{"n_layer": 9, "d_model": 320, "n_experts": 64, "experts_per_token": 2, "d_expert": 384, "d_shared_expert": 0, "activation": "gelu", "moe_layers": [0, 1, 2, 3, 4, 5, 6, 7, 8], "router_score": "softmax", "normalize_top_k": true, "routed_scale": 1.0, "balance_loss": 0.00269, "balance_bias": false, "init_std_router": 0.0252, "lr_router": 0.00149, "vocab_size": 29723, "norm": "layernorm", "norm_eps": 1e-06, "tie_embeddings": true, "optimizer": "soap_variant", "lr": 0.00327, "beta1": 0.95, "beta2": 0.98, "batch_tokens": 131072, "seq_len": 512, "train_tokens": 1248000000, "steps": 9522, "dataset": "wikipedia_en"}
Below are experts of layer 4 (counted from 0) of a mixture-of-experts language model. Rows are named router (the router's row for the expert), up (a neuron's input weights, with its number) and show model dimensions 240-319. Each number is 500 + 25 x the weight over its row's rms, rounded and kept within 0 to 999. Numbers have three digits each.
After each expert's rows: "mostly gets" lists some tokens that are sent to it at least half of the time; "gets" lists some tokens that make up at least twice as much of what it gets as of all text. This comes from a sample of Wikipedia text that the model never trained on. Tokens count by the router's weight.

# expert 41
router:484500496487512507540532497522531529508486459517508509467473529540537505508503491565473497489526500547512503512492482504529459525502542509488505525498467489483531476500501499541503509524462517531450475536470464508494472456494463499485545509
up0:515555523500451507516518522470517465563470511509486494484481497517453462484491470484494493484523515485507481512479482526494517488529521482470453508514485482490484478547474467489466501463547510517488515483497484473516455483474462473508485512
mostly gets: "|---|---|---|---|---|", "|---|---|---|---|---|---|", "|---|---|---|---|", "|---|---|---|", "Animalia", "ah"
gets: "\n", "op", "ah", "ter", "ap", "|---|---|---|---|---|---|"

# expert 43
router:508483509441503510499466517516509474519527481501481499472495513435508474500514552489482519503540537491509549505475492505485519530497533499514527528493466527480492480545507536483500550520518476497509449538526519512493502484473512483477517497
up0:479486499517512514475520514522502483484504465560483497457492496496533533504498502498515499505510495507459496504519522515516531476526496498510501518480466489489485461526481506486492490473536498469528497499488497465459478497422472498476491504
mostly gets: "}; ", "—; ", "● ", "–; ", "-; ", "Counties "
gets: "| ", "; ", "0 ", "—; ", "–; ", "Unknown "

# expert 7
router:473511525517519470459483474539577461514468464490472540423509505483553525515521495494516511466477522486525498521542460507484493496475505518488513521500540543484470554534523492509515519482475492493492503467477504508462498490497502497535499495
up0:493529479499501464457510507512480473502522487514453488543468508530491486486548465493520504507441491495479533513459472493550508527520483503474431502466501508465460503540537462477541502509494501505478467513488526514466513533487501482495449489
mostly gets: "\n  ", "—; ", "\n    ", "* ", "–; ", "\n      "
gets: "\n", "; ", "\n  ", ": ", "); ", "', "

# expert 33
router:451454516466509485513498504542551464462456490496489508497496488475478506508500516462487510491505468538497538466446472465508491481530500506481536540517519498494484512466535505478500481526499483480467520464495492514494443499503495535500484494
up0:483447506492532489501555499544511535470521522524516529461495490457523474509481500513471503531546516521461494507499499497483497507512524513470489475479488513510478503517483503483515526501468463517540483483470538460467509444516484471518517516
mostly gets: "}", "ā", ">"
gets: "=", ")", "|", "}", "ş", "ā"

# expert 50
router:542535490535489472519474525499480500515489488478516525488506491491502511493515502508489509472472480463471483510511486553463516502475478551499479528526520496483533477524506487500521494509498487502517472446502517439497488489488536515493548486
up0:493523477477483537555522492485480530466468489518545477518522481509538478493509507511521482529479498516481479498522465487448516523538470497488478545486484486507508485498487510516482498498468551501478534477510539521499476508507536532500556501
mostly gets: "esh ", "ika ", "sson ", "Singh ", "! ", "', "
gets: "\n", ", ", ". ", "o ", "i ", ": "

# expert 14
router:442502518536471487528450508479473466451483525520503505504477472485482510464555554498498513495492479473508531479481495535523492523470475526520529462529520495504469447498524526477544523505509511502542506487516505492536489486481513500479525543
up0:529471489479524499491520504465496496505499517505524457483487457483516499497438537549497433514472499522514455444469429518498509493473527497528524538495478537460523483494485493540515515481463475481500490514500539475513507502480496500474495481
mostly gets: "but ", "who ", "while ", "and ", "then ", "While "
gets: "and ", "but ", "who ", "or ", "also ", "while "

# expert 17
router:486547501486465533514522473498530531474492483525484511527499503494499510521526479487473496507527534492481494497547498490458490525514516504487521518517513526475489482509492503472509486491484491470484540505492515456495467519442466495473470499
up0:449489507515551485488494454493483481498500480448506465540459499508503474477558477479521493515497438550480494492490507484493521497483510495532458481504482512482489493484512508487465478484545519489469478479486490549499544498515492495463498525
mostly gets: "″", "century", "century ", "km ", "Win ", "months "
gets: "6", "0", "4", "5", "8", "7"

# expert 9
router:521512504541517535518472530525508520511514503492493479458524477514548479490496487529474492496480498525521493488454483532483524477493521511497475532505512497490467509494466502509499485497500490537517529498487481530487549506481488527501460468
up0:476510482458489483498507486504529513494518494474546478495483492515539532499472511492487515479496521517497543484508499534457500498499510507504510492461470486544489504492486477480515476518498494516519513499534511523488461451460479478521525542
mostly gets: "N", "F", "f", "St", "T", "P"
gets: "|", "N", "F", "T", "P", "f"

# expert 24
router:480498477512466500473462517508488440508523503464503505534504554539477485501530495525528488494416498493537522475510488501462532500495463474489518507471516511555503488458525470492482520505493456483484474530477491514504520533505501510516527482
up0:488507495474511519513482500520444498471525474458518507492506532513538528468526482485497485490476508469520518490491538514475496497490485493501466538551470472468480519535510480485479562521484507507473511501537499496484555480552461464507528516
mostly gets: "= ", "- ", "Order", "Family", "== ", "://"
gets: "- ", ": ", "\n\n", "\n", "= ", "; "

# expert 26
router:519509494569515508500500534469477472502497519505551488504515469517481485514492489508517511487458490475466509500490485547483488492475498534509483456503529480510499464503490535493528522510540517513540480477526527465496536518500482501497455519
up0:510498509507502451478491495487513478508487521516491501513504490434510512470509485531550547505522536474515518466492483499498494516525519432508511519455519522480500504545513485551485527492479470515455515476464508534526469519476522522539467491
mostly gets: "n", "& ", "and ", "or ", "-"
gets: "and ", ", ", "-", "n", "or ", "& "

# expert 30
router:534518483503473455490535502502551464465551499501514513477513537499480540533543486512530508501480501501492522489463540500479494455500512497486504502517487498478509531505515513506479504513536477539492502493508508519554472553528522532556479462
up0:482522492524448528510492561489518433501513508507528497523489486516502551449467514526500488504494477496483514511463539429514472476490493527514487506484484488490483494542542494523495517475489527514473529460513523511527481495538508498493503519
mostly gets: "album ", "film ", "Big ", "song ", "band ", "Miss "
gets: "The ", "(", "film ", "album ", "the ", "= "

# expert 31
router:458496484504521524483462479496534559541482510479504476486455489496490522524515511511485503496521506533551500523576534493504549502505451439469460446520540472498497485480452492467535534507504525537483494523541432468501451525479521535548482501
up0:531496536558509531499504475486469514488467472555552489462505516487484504511531481534436527536489491498478477530502512462494505519476521533509499495508493469502484514536498491459491496500489466535523511499476477462516503509502502527490504479
mostly gets: "when ", "against ", "because ", "where ", "When ", "After "
gets: "that ", "after ", "when ", "where ", "to ", "against "

# expert 25
router:501480468527492510484504503471436461491502521530512460508495468521525476475476485523463506502440531526485460469501522470483502486501488548530534496514486480510494498503491500490493506499520501503500514532465525498526519433505501521533492569
up0:503461530505489479516489490504450447470504480505497482481511460453480508509500495510504513498489462472470490465494490464492517522505426540504502513528518500508516523513501537458499480521482481490499449495507471517544482510525478534491537494
mostly gets: "'", "le", "ou", "’", "ro", "au"
gets: "a ", "'", ")", "an ", "A ", "le"

# expert 18
router:504507455500505521483502482484486480521475501462494490474535455476552539531510489535485510454504507453495481512534491496460512531482530519453502508582512537500462450482483504520528512503488511465470472481497495456534497504542503500521518512
up0:521531460527496480506523505482494508456509518526484529451473485510522503498461539579511495505475484511504486472484472541482489515486500533494512480555510470460510506516501478470481511511517499469547532508513497537495525564480489481521507512
mostly gets: "National ", "national ", "State ", "· ", "Memorial ", "NEAT "
gets: "| ", "National ", "State ", "national ", "state ", "· "

# expert 57
router:485513538523534503506491446500465478502467482456456523508507522528501555468476501474493478467542488464524526529504492512518500544522508503483474503544480508495509510455508547509465491507481521500479508451484501543500502532492509539485519521
up0:500458452484502495504473479502554462520545479498501490512484502482514467540445512511463484494484499468481496440514566531535482548527491476510535500481518524488477498468477549497507522510542459512501449520505491510534543481568517471537524551
mostly gets: "born ", "footballer", "known ", "retired ", "died ", "footballer "
gets: "born ", "(", "known ", "died ", "American ", "–"

# expert 46
router:506497513499509496475467482517431475525557467546503479538480472499556511495466486483447494508516519509510527544523526508520486467580505481526533500463555469484515498497486469548486468462492521499472491499457471516470487449505506496492505458
up0:541514531490467499463459502533500475543520463522529483497525477469525466479519478552522497487528530502523528533552533503518516448497507496490486517472482516531505484509546487555512460494510489494471527514497469487530506489547497509512512460
mostly gets: "ard", "id", "ens", "ut", "|---|---|---|---|---|---|---|---|---|", "|---|---|---|---|---|---|---|---|---|---|---|---|"
gets: "is", "ing", "us", "ers", "ad", "id"

# expert 23
router:525529486482528516506479489489523486511492521475471475483493494521533530545469496441520482481499519498478451491472484476462478477508498512508482524526500516524511500509475573478468509431491505519509522501527479492488491555479489477470460495
up0:490509509531478495484512490504540513500530501489502511537509505511526480504523469499472521510496494468524529531505531493470502499507513467540516529550482475523517488529518493452486483542481535513507461435480519510479515474497532477534530490
mostly gets: "28 ", "31 ", "29 ", "32 ", "34 ", "27 "
gets: "1 ", "2 ", "3 ", "4 ", "5 ", "6 "

# expert 32
router:472540489508481493459539513504459510494488466525494541466503488490538448487487484424498509462551486455483514492459518462525520537504485509540509518471506479528455485540508501482509508506512513488547498521454526476461523461498494489497547538
up0:511493466516519514471533485523515498490510466509518484482496505493472453462509488539522485515504530510487487505554534488515467502509503519492487462522498462516499496497496504517524485453500523495521558496506509492539533491491525502476529494
mostly gets: "o", "ia", "ion", "ie", "ian", "io"
gets: "o", "y", "er", "es", "on", "ia"

# expert 0
router:511570476490482525518504557505496513496462488459518518484496539493481486488543488474483502481491443502495503494465517542483494525549526504499478518485492567500518478513490504528493490518522507466532496508477480517491525534502503523475485558
up0:515496531479507512468472504496489470521508481478482535524503513484507478490551512495553534531540479467453480494522493501439517481482500516493507469466463486530488504507530480503462529496519504520506549524504526541511511516515508467495476468
mostly gets: "S", "R", "V", "ST", "L", "}("
gets: "S", "R", "V", "L", "A", "-"

# expert 13
router:491477573527451497499526507507480524485500494546503461530515513504572545500504473503468513548519495537501494506500522486503483515490466525493488499460522491476491491478500539481501491500501510553498531486508498501529471528426498514504500489
up0:509530521456520532521481528515527487468505462473481510518518452517481512470506491543519525495475530518520521482482537471513514462515508475488506481523515512528471530497509498504542515487537512527491447495496448461501492532520527470486464490
mostly gets: "their ", "his ", "this ", "these ", "These ", "previous "
gets: "the ", "The ", "his ", "s ", "their ", "its "

# expert 38
router:502500502504490484507509522549531499516497535510504497472520507500524529523447489469498495474527547513502527500493495483458509506582512523521465502484517544530497513481494473487482517514487494462490515501480503507519512513458468539472508498
up0:519446482529503443501476558516520532501498539479492492559504506537475498491540483497532468503497538546484506469511508510527502505492454456484457506488520479493471463511509494517532502504506474488475514520527476485488516520497522520493488530
mostly gets: "90", "70", "10", "60", "23", "12"
gets: "1", "2", "3", "0", "4", "6"

# expert 11
router:500510494515505499492485507514504433494564526538470500489522499428496480534482483526495506495435487478517497487487538503462464482480484476541514490475532470552503517490522465477546465531532551465483493490463505510458524549476529516501547535
up0:491487526456484484542553507483499519512491504470508483476492516489513483487482510480534474469513473472430567509498507469521470517509500520491486466469487479500480473516506489534473474431468458545535509496510480505506453497477489499509474486
mostly gets: "for ", "including ", "called ", "As ", "include ", "named "
gets: "as ", "for ", "with ", "\"", "including ", "As "

# expert 34
router:545506453539481491511550492502493514498531522500510518525527496517477488471531461522512507523514477488503503502523502490518511516469481476469528486496494491519522500521527478495531496479498519530475468489536482528502522494485493490502496488
up0:506511484493537529532513523495487481495467491474489511527518498509503464460537530501478503503547427477503442504535500486515497492488468491481517486513517488498474521487469487507514512484460517518537494498473467543438503522485530514499496501
mostly gets: "From ", "from ", "near ", "across "
gets: "the ", ", ", "from ", "in ", "of ", ": "

# expert 16
router:514508490505452507493494471498512483505526529516473522511531502497547521510468501531495506499468493488487480474500510458470519445486494513486462520475502510538548510541488543514498487463469504520478509463482529529477477530510532459485495504
up0:498544528489482512487471413508492462511513472517541476487534539505541501473528539521499510504509538517483456488468556533500516491470477493510504511442498474501519522513488493525493490459512480512460523502534496529485511479533523519454517508
mostly gets: "Best ", "Outstanding ", "\": ", "titled ", "Supporting ", "entitled "
gets: "- ", "| ", ": ", "\"", "– ", "("

# expert 27
router:538475517502533505474503501484496491525488511479489486510488480524468471517466466543490510439530478498461510468555518502509524503469445484488538482488518488513515503505469535471486536488502495510524500478523459487471508437530525487490495472
up0:502474477511492508466463490449524517574510523503460488503468523503491522531448492542496485519476492488507509492464473483528509484466489496483491503516481470464469502503496517543534436490527465497445473482491467508529505538472499482553501522
mostly gets: "among ", "of ", "By ", "by ", "Of ", "Among "
gets: "of ", "by ", "to ", "on ", "between ", "among "